Below are experts of layer 5 (counted from 0) of a mixture-of-experts language model. Rows are named router (the router's row for the expert), down (a neuron's output weights, with its number) and show model dimensions 0-63. Each number is 50 + 12 x the weight over its row's rms, rounded and kept within 0 to 99.
Before each expert's rows: "comes before" lists some tokens at least twice as common just after its tokens as in all text; "raises" lists some tokens whose logits its average output raises strongly, later layers aside. This comes from a sample of Wikipedia text that the model never trained on. Tokens count by the router's weight.

# expert 7
comes before: "0", " |", "9", "4", "8", "7"
raises: ",", "\n", " and", "-", " to", "."
router:58 41 41 51 55 72 38 71 61 53 41 39 42 71 43 46 58 53 66 56 64 55 47 55 59 49 43 55 55 74 35 48 64 53 68 34 28 63 64 56 49 65 40 57 34 68 28 62 55 36 18 41 47 43 55 39 64 33 71 53 33 51 68 55
down0:31 27 29 55 64 37 59 61 38 44 66 50 65 45 38 69 64 43 46 37 44 44 48 65 54 36 49 59 48 49 22 44 38 54 42 42 59 59 75 51 58 44 47 52 42 43 38 53 46 48 54 48 54 75 27 37 42 39 62 66 49 43 82 47
down1:59 51 61 48 51 45 47 37 51 60 42 59 60 77 52 56 49 46 41 63 60 45 45 54 57 59 48 72 42 49 44 32 50 46 65 42 52 65 56 59 32 62 53 56 49 52 38 38 26 48 42 39 57 47 46 48 51 39 44 64 44 49 60 58
down2:36 53 67 60 57 56 70 56 76 62 54 53 70 43 43 46 53 59 54 52 57 46 57 39 49 60 82 58 35 31 43 58 53 43 51 39 75 48 24 65 39 32 70 56 45 58 48 62 35 49 73 33 66 38 42 53 54 39 40 40 54 45 43 65
down3:34 33 26 52 56 57 49 45 55 58 47 71 50 63 44 42 40 53 50 54 09 36 58 54 68 36 25 64 44 54 64 54 60 44 70 34 39 45 69 42 41 64 46 50 39 64 42 41 46 29 34 43 66 42 42 47 47 50 38 63 69 55 53 60
down4:56 39 47 32 63 50 69 57 40 63 68 49 36 45 67 51 66 39 51 52 24 57 34 62 48 34 39 53 41 38 57 63 60 63 57 41 72 47 45 70 43 46 43 48 41 55 56 50 31 61 41 29 49 52 48 60 68 64 46 58 46 43 54 60
down5:46 60 45 67 67 56 34 44 59 55 37 60 61 46 71 54 46 51 65 43 56 49 38 54 49 36 38 60 32 30 50 41 36 50 52 58 59 29 46 64 50 41 50 60 55 54 42 35 28 43 51 47 58 64 40 65 40 52 64 30 44 43 57 60
down6:31 48 42 13 50 59 63 40 56 46 52 67 46 49 68 49 50 47 28 43 41 31 39 64 71 76 62 67 56 49 58 67 42 67 57 57 70 61 65 50 56 53 64 47 43 58 41 37 62 74 60 50 33 52 35 54 68 66 59 32 52 45 26 28
down7:48 42 27 44 43 39 61 52 59 56 39 59 40 61 50 33 48 48 54 60 41 51 58 60 43 49 57 55 66 62 48 40 55 46 50 60 50 46 50 52 51 69 49 73 44 32 31 25 52 68 69 58 67 67 42 42 60 49 43 51 50 45 48 51
down8:59 34 39 55 47 61 52 59 61 65 40 53 40 35 36 37 80 51 50 54 34 41 47 56 78 31 37 51 58 55 43 43 40 52 70 58 51 54 48 60 45 37 51 51 65 49 41 32 47 36 48 55 41 27 48 65 41 60 60 53 29 23 41 65
down9:45 56 66 43 30 59 49 64 54 80 46 48 53 71 49 55 57 31 65 40 37 44 42 59 59 47 54 19 43 51 38 52 43 32 39 63 41 46 58 57 56 57 57 69 46 62 53 45 77 43 50 54 35 39 76 25 37 60 52 49 60 27 48 61
down10:60 40 34 55 50 25 42 59 42 63 37 32 54 49 47 51 38 61 38 37 56 41 49 45 36 38 60 50 59 43 54 65 48 54 46 31 51 80 33 37 57 66 46 37 59 46 53 48 52 54 43 33 31 35 64 46 71 65 54 28 71 63 56 73
down11:67 65 51 38 35 45 37 54 63 61 56 31 53 29 51 39 47 34 53 63 63 59 36 41 36 56 65 57 30 39 33 46 47 29 60 47 55 39 36 58 50 58 69 42 68 40 62 71 54 52 59 47 42 49 22 59 41 43 36 51 46 59 26 45
down12:41 54 57 42 59 70 55 33 63 38 54 73 48 52 34 64 71 30 57 29 48 59 45 55 44 47 47 69 40 58 21 42 31 55 57 58 38 39 63 49 55 45 51 17 59 51 37 51 58 43 29 82 54 52 38 46 41 78 52 45 29 32 50 55
down13:41 63 24 42 50 45 81 63 41 58 42 80 35 68 61 48 27 65 57 42 27 37 40 56 74 45 46 55 62 55 66 39 62 38 64 52 54 58 67 50 56 61 61 40 51 48 58 34 51 39 62 53 54 17 55 45 41 55 52 51 57 59 38 57
down14:50 60 46 35 56 65 48 59 71 64 75 46 76 69 53 51 30 46 73 45 60 64 72 27 54 61 39 52 63 85 43 58 60 65 68 34 40 45 48 46 53 51 56 35 37 61 44 45 51 57 49 45 37 47 67 52 54 49 32 67 37 51 39 43
down15:56 47 42 46 77 37 63 51 60 72 38 30 40 38 55 32 67 48 42 36 56 41 32 46 61 67 50 33 54 47 49 59 38 48 46 52 35 34 51 57 65 61 40 53 48 47 42 43 59 50 55 56 21 67 52 59 60 60 37 46 37 18 49 38
down16:77 45 32 37 43 60 60 39 74 55 53 50 36 42 62 55 51 52 48 35 41 44 50 15 46 36 55 45 61 26 29 35 50 55 56 38 31 54 58 41 46 64 50 51 57 71 53 53 52 62 48 47 62 40 47 56 57 52 36 55 51 37 64 80
down17:42 47 75 66 36 52 60 68 49 45 32 60 63 51 30 45 49 53 41 34 59 51 30 50 51 52 47 47 56 43 56 35 74 60 52 52 28 52 61 43 58 54 37 39 72 59 35 50 57 40 71 56 55 67 48 58 57 63 55 47 43 48 37 45
down18:46 23 46 62 74 62 75 53 55 54 41 28 58 63 58 41 38 55 38 39 67 50 75 41 56 55 58 59 55 67 37 69 56 57 58 37 35 46 48 47 59 51 65 48 72 54 64 51 46 30 62 53 43 37 31 59 31 57 53 19 44 48 40 41
down19:51 44 39 45 42 61 63 44 59 81 34 36 44 63 56 68 54 55 51 57 46 46 32 53 78 57 52 42 48 64 49 33 61 38 57 55 48 54 34 45 58 72 65 48 56 51 43 39 19 61 52 51 54 51 75 21 48 44 46 33 56 58 69 75
down20:49 35 42 53 66 58 39 77 48 65 53 67 54 54 54 36 30 55 75 40 57 47 71 35 58 45 36 44 64 44 37 46 71 56 34 56 57 49 55 43 46 42 54 77 50 43 43 30 55 51 54 55 70 69 48 65 51 45 42 48 56 49 43 46
down21:59 35 49 49 46 32 35 46 59 50 54 49 90 59 49 57 56 60 47 43 39 42 48 51 40 53 52 53 38 45 44 57 57 41 57 57 53 60 55 40 60 53 65 59 36 25 45 51 57 42 62 37 75 58 39 44 54 38 47 41 57 59 56 61
down22:42 39 62 43 57 65 51 34 38 33 60 35 38 78 15 25 58 69 36 49 30 51 66 29 38 59 70 57 70 53 43 53 45 77 42 27 52 45 65 33 59 57 56 38 45 74 43 40 49 66 46 50 43 48 42 50 65 49 45 65 50 42 71 58
down23:62 51 56 55 49 45 49 17 59 20 36 54 50 53 74 46 25 64 56 48 48 37 35 60 43 52 60 39 63 57 61 68 46 39 36 44 50 60 40 75 48 59 68 55 60 44 41 56 60 48 63 54 52 51 74 55 64 53 34 65 38 41 63 68
down24:61 46 50 29 41 41 62 50 38 64 48 56 58 61 29 53 40 54 56 57 38 35 51 51 42 35 44 35 37 50 56 54 58 12 53 59 58 60 62 50 44 48 47 41 41 82 54 68 45 70 22 63 44 50 49 55 74 50 48 55 53 39 20 42
down25:56 39 56 50 65 51 43 53 37 62 33 33 69 22 54 36 51 54 60 70 50 50 55 40 83 46 61 55 51 57 51 18 71 41 56 54 56 75 43 51 64 58 73 67 24 42 73 40 30 37 33 46 53 45 51 53 53 44 64 50 44 49 58 55
down26:66 23 30 52 51 46 68 58 55 42 50 58 49 30 45 56 49 73 47 33 42 58 69 41 46 36 33 31 52 36 39 38 38 64 71 21 52 48 34 49 42 18 53 37 53 70 27 47 70 40 36 49 41 48 53 81 50 36 55 56 44 54 44 43
down27:56 27 52 24 67 51 49 74 71 66 43 45 53 53 57 29 62 41 55 58 47 45 70 69 54 53 43 38 46 24 63 50 53 55 24 54 32 58 59 38 78 41 39 49 48 39 38 60 45 64 51 51 34 47 36 56 52 57 48 43 70 27 38 41
down28:70 56 37 43 38 42 36 58 64 61 30 37 36 35 57 20 36 58 45 40 58 71 44 42 51 65 49 51 44 62 56 55 34 59 51 71 39 67 73 60 58 31 35 31 61 56 55 67 44 39 18 45 62 50 36 51 22 36 28 54 44 48 58 35
down29:72 51 64 58 37 88 43 38 42 66 22 21 51 43 45 33 54 60 66 59 39 47 69 60 36 65 67 48 42 45 51 46 32 44 39 44 68 52 65 51 42 47 40 31 60 59 51 49 58 45 34 18 63 50 44 40 43 52 58 68 41 31 40 72
down30:39 60 64 48 48 54 45 58 60 41 47 48 39 63 41 46 69 24 48 50 46 21 33 28 55 66 61 49 71 60 51 38 52 49 63 49 50 68 38 50 29 45 71 57 57 68 52 59 27 67 40 48 33 58 55 41 73 39 57 23 46 41 57 45
down31:55 44 41 36 64 48 45 34 32 53 36 56 44 54 59 27 52 64 26 60 50 26 61 52 71 73 58 73 40 41 34 42 73 32 57 54 55 47 34 85 57 49 64 48 31 60 47 76 34 57 48 57 60 37 73 47 47 61 50 44 54 75 63 39
down32:58 37 41 43 40 21 40 58 53 63 56 44 77 48 47 33 50 46 50 63 63 58 61 46 32 53 56 63 38 40 61 68 59 51 55 55 63 43 63 23 37 56 60 55 45 72 44 37 65 37 46 53 58 50 50 46 41 23 51 26 56 48 56 47
down33:77 59 48 65 42 73 55 39 31 60 49 73 43 35 43 50 63 33 52 57 43 46 52 52 63 61 33 50 51 58 47 44 63 38 76 63 70 32 70 86 65 52 48 57 67 49 45 54 64 54 46 50 59 33 54 31 50 56 64 54 58 44 64 46
down34:54 55 54 58 51 56 42 54 40 58 46 41 46 66 74 63 46 54 42 77 79 68 59 39 35 44 39 54 56 36 55 52 60 45 44 38 52 51 62 40 43 51 44 30 59 31 22 29 53 54 61 41 39 48 40 52 46 30 52 49 74 53 42 46
down35:55 40 45 28 53 48 41 37 28 44 58 49 50 46 39 50 66 52 58 46 67 51 79 64 47 23 43 70 53 67 61 55 68 55 48 69 70 70 43 50 63 18 60 27 51 69 43 53 40 48 16 41 29 50 49 36 55 29 59 72 38 51 51 48
down36:40 63 51 51 52 67 56 22 43 48 60 51 75 56 44 52 46 37 37 49 43 41 53 53 51 54 53 41 61 40 38 38 41 35 61 39 58 74 61 56 48 52 71 62 43 76 51 36 37 31 64 52 63 60 54 75 56 50 37 30 66 35 40 54
down37:41 24 56 44 44 34 60 77 37 56 67 65 37 55 16 81 66 61 49 61 44 44 66 27 44 40 55 44 43 42 40 58 58 68 46 54 33 49 55 63 26 63 72 56 75 34 56 45 41 46 59 25 54 47 35 43 39 38 63 36 27 62 47 73
down38:45 54 61 66 61 52 42 47 63 27 39 62 48 39 72 47 62 53 48 49 47 43 48 69 42 36 82 43 30 45 49 66 48 24 52 39 55 61 31 51 36 62 73 47 48 54 51 60 75 40 45 26 42 27 49 41 42 59 44 62 55 48 40 67
down39:57 26 42 52 48 58 52 68 47 48 53 46 45 71 54 55 41 54 50 27 55 28 62 65 19 66 44 34 37 58 51 51 57 19 43 35 47 45 37 45 61 51 36 30 43 71 71 53 57 49 53 59 69 26 60 65 76 21 59 66 44 43 58 45
down40:42 57 54 62 67 55 31 41 44 79 41 64 66 42 46 58 64 41 51 61 71 62 62 59 55 57 53 40 50 67 52 38 58 53 61 41 41 39 45 45 35 29 50 59 59 62 45 70 37 27 50 49 40 47 49 39 52 37 53 44 65 43 32 44
down41:42 56 62 41 32 66 58 43 58 57 36 56 39 53 49 26 48 63 34 48 59 52 48 55 46 58 46 57 66 42 65 25 44 50 43 44 46 61 65 48 41 57 58 43 47 50 53 59 48 34 47 63 52 57 25 41 42 42 60 49 41 36 34 21
down42:58 63 51 66 51 60 26 55 44 44 34 38 59 51 56 45 24 48 48 69 43 54 64 49 25 54 47 55 75 62 45 68 77 49 74 47 58 44 52 59 67 48 47 45 38 64 27 56 59 46 31 53 27 51 70 48 65 57 45 42 57 53 34 52
down43:37 58 39 55 47 58 52 44 70 38 52 52 55 76 58 44 66 29 47 52 50 50 40 58 41 47 43 66 26 33 30 47 40 52 63 43 40 58 40 55 51 49 51 58 32 44 13 38 35 57 52 45 50 28 59 35 41 60 39 51 55 48 53 29
down44:36 61 51 58 34 38 67 31 35 46 47 17 56 53 47 51 17 37 44 34 45 51 66 72 44 64 65 37 26 66 54 50 66 58 68 62 63 67 30 54 59 54 59 53 45 62 51 46 56 51 45 62 35 44 53 47 54 35 49 58 45 40 55 59
down45:27 66 41 50 60 43 39 58 62 34 58 59 65 45 57 29 48 20 68 64 41 57 43 27 60 45 56 43 62 60 72 28 35 53 48 64 48 67 66 71 54 24 56 42 53 51 46 38 57 62 49 62 43 40 46 43 46 53 54 46 59 72 54 65
down46:63 68 43 47 79 60 48 47 60 51 33 66 56 44 50 54 45 68 25 46 47 41 42 39 47 46 52 34 58 47 33 54 59 71 56 46 30 41 69 39 72 49 52 66 53 36 61 60 45 55 48 65 28 36 44 50 44 52 50 55 41 59 52 50
down47:37 38 51 54 57 60 60 39 62 58 38 63 64 49 66 66 62 36 46 40 45 32 49 79 48 52 31 79 62 47 30 60 53 34 37 58 54 62 27 55 61 40 32 39 42 37 76 66 64 67 59 46 58 48 38 46 44 61 57 65 79 50 30 30
down48:57 53 63 43 52 46 61 27 33 52 55 45 37 60 54 39 50 39 55 54 68 59 54 56 54 54 43 42 51 17 64 40 33 65 40 49 38 51 44 49 43 59 40 41 54 48 58 61 58 74 36 48 50 36 44 47 56 28 47 52 47 56 43 37
down49:51 51 27 50 58 33 39 35 50 45 28 60 48 44 65 51 58 60 33 50 52 43 59 18 50 25 34 60 65 55 42 61 40 30 36 77 62 64 54 56 46 20 49 74 39 55 55 46 42 43 54 60 51 62 61 58 59 37 26 48 54 53 58 52
down50:45 52 35 38 48 31 27 46 50 42 39 41 18 47 69 59 70 60 39 37 90 70 54 62 45 58 22 66 60 49 49 69 47 33 45 37 47 43 72 57 39 54 48 81 39 65 46 49 57 75 43 44 39 45 63 62 44 56 41 51 63 56 48 36
down51:50 41 59 46 64 47 54 37 42 30 41 49 65 52 50 43 55 45 53 42 38 54 51 33 50 52 49 56 60 47 56 36 49 33 49 47 56 58 63 48 27 51 52 50 58 42 45 33 49 54 56 51 49 48 61 56 29 58 67 57 64 47 44 42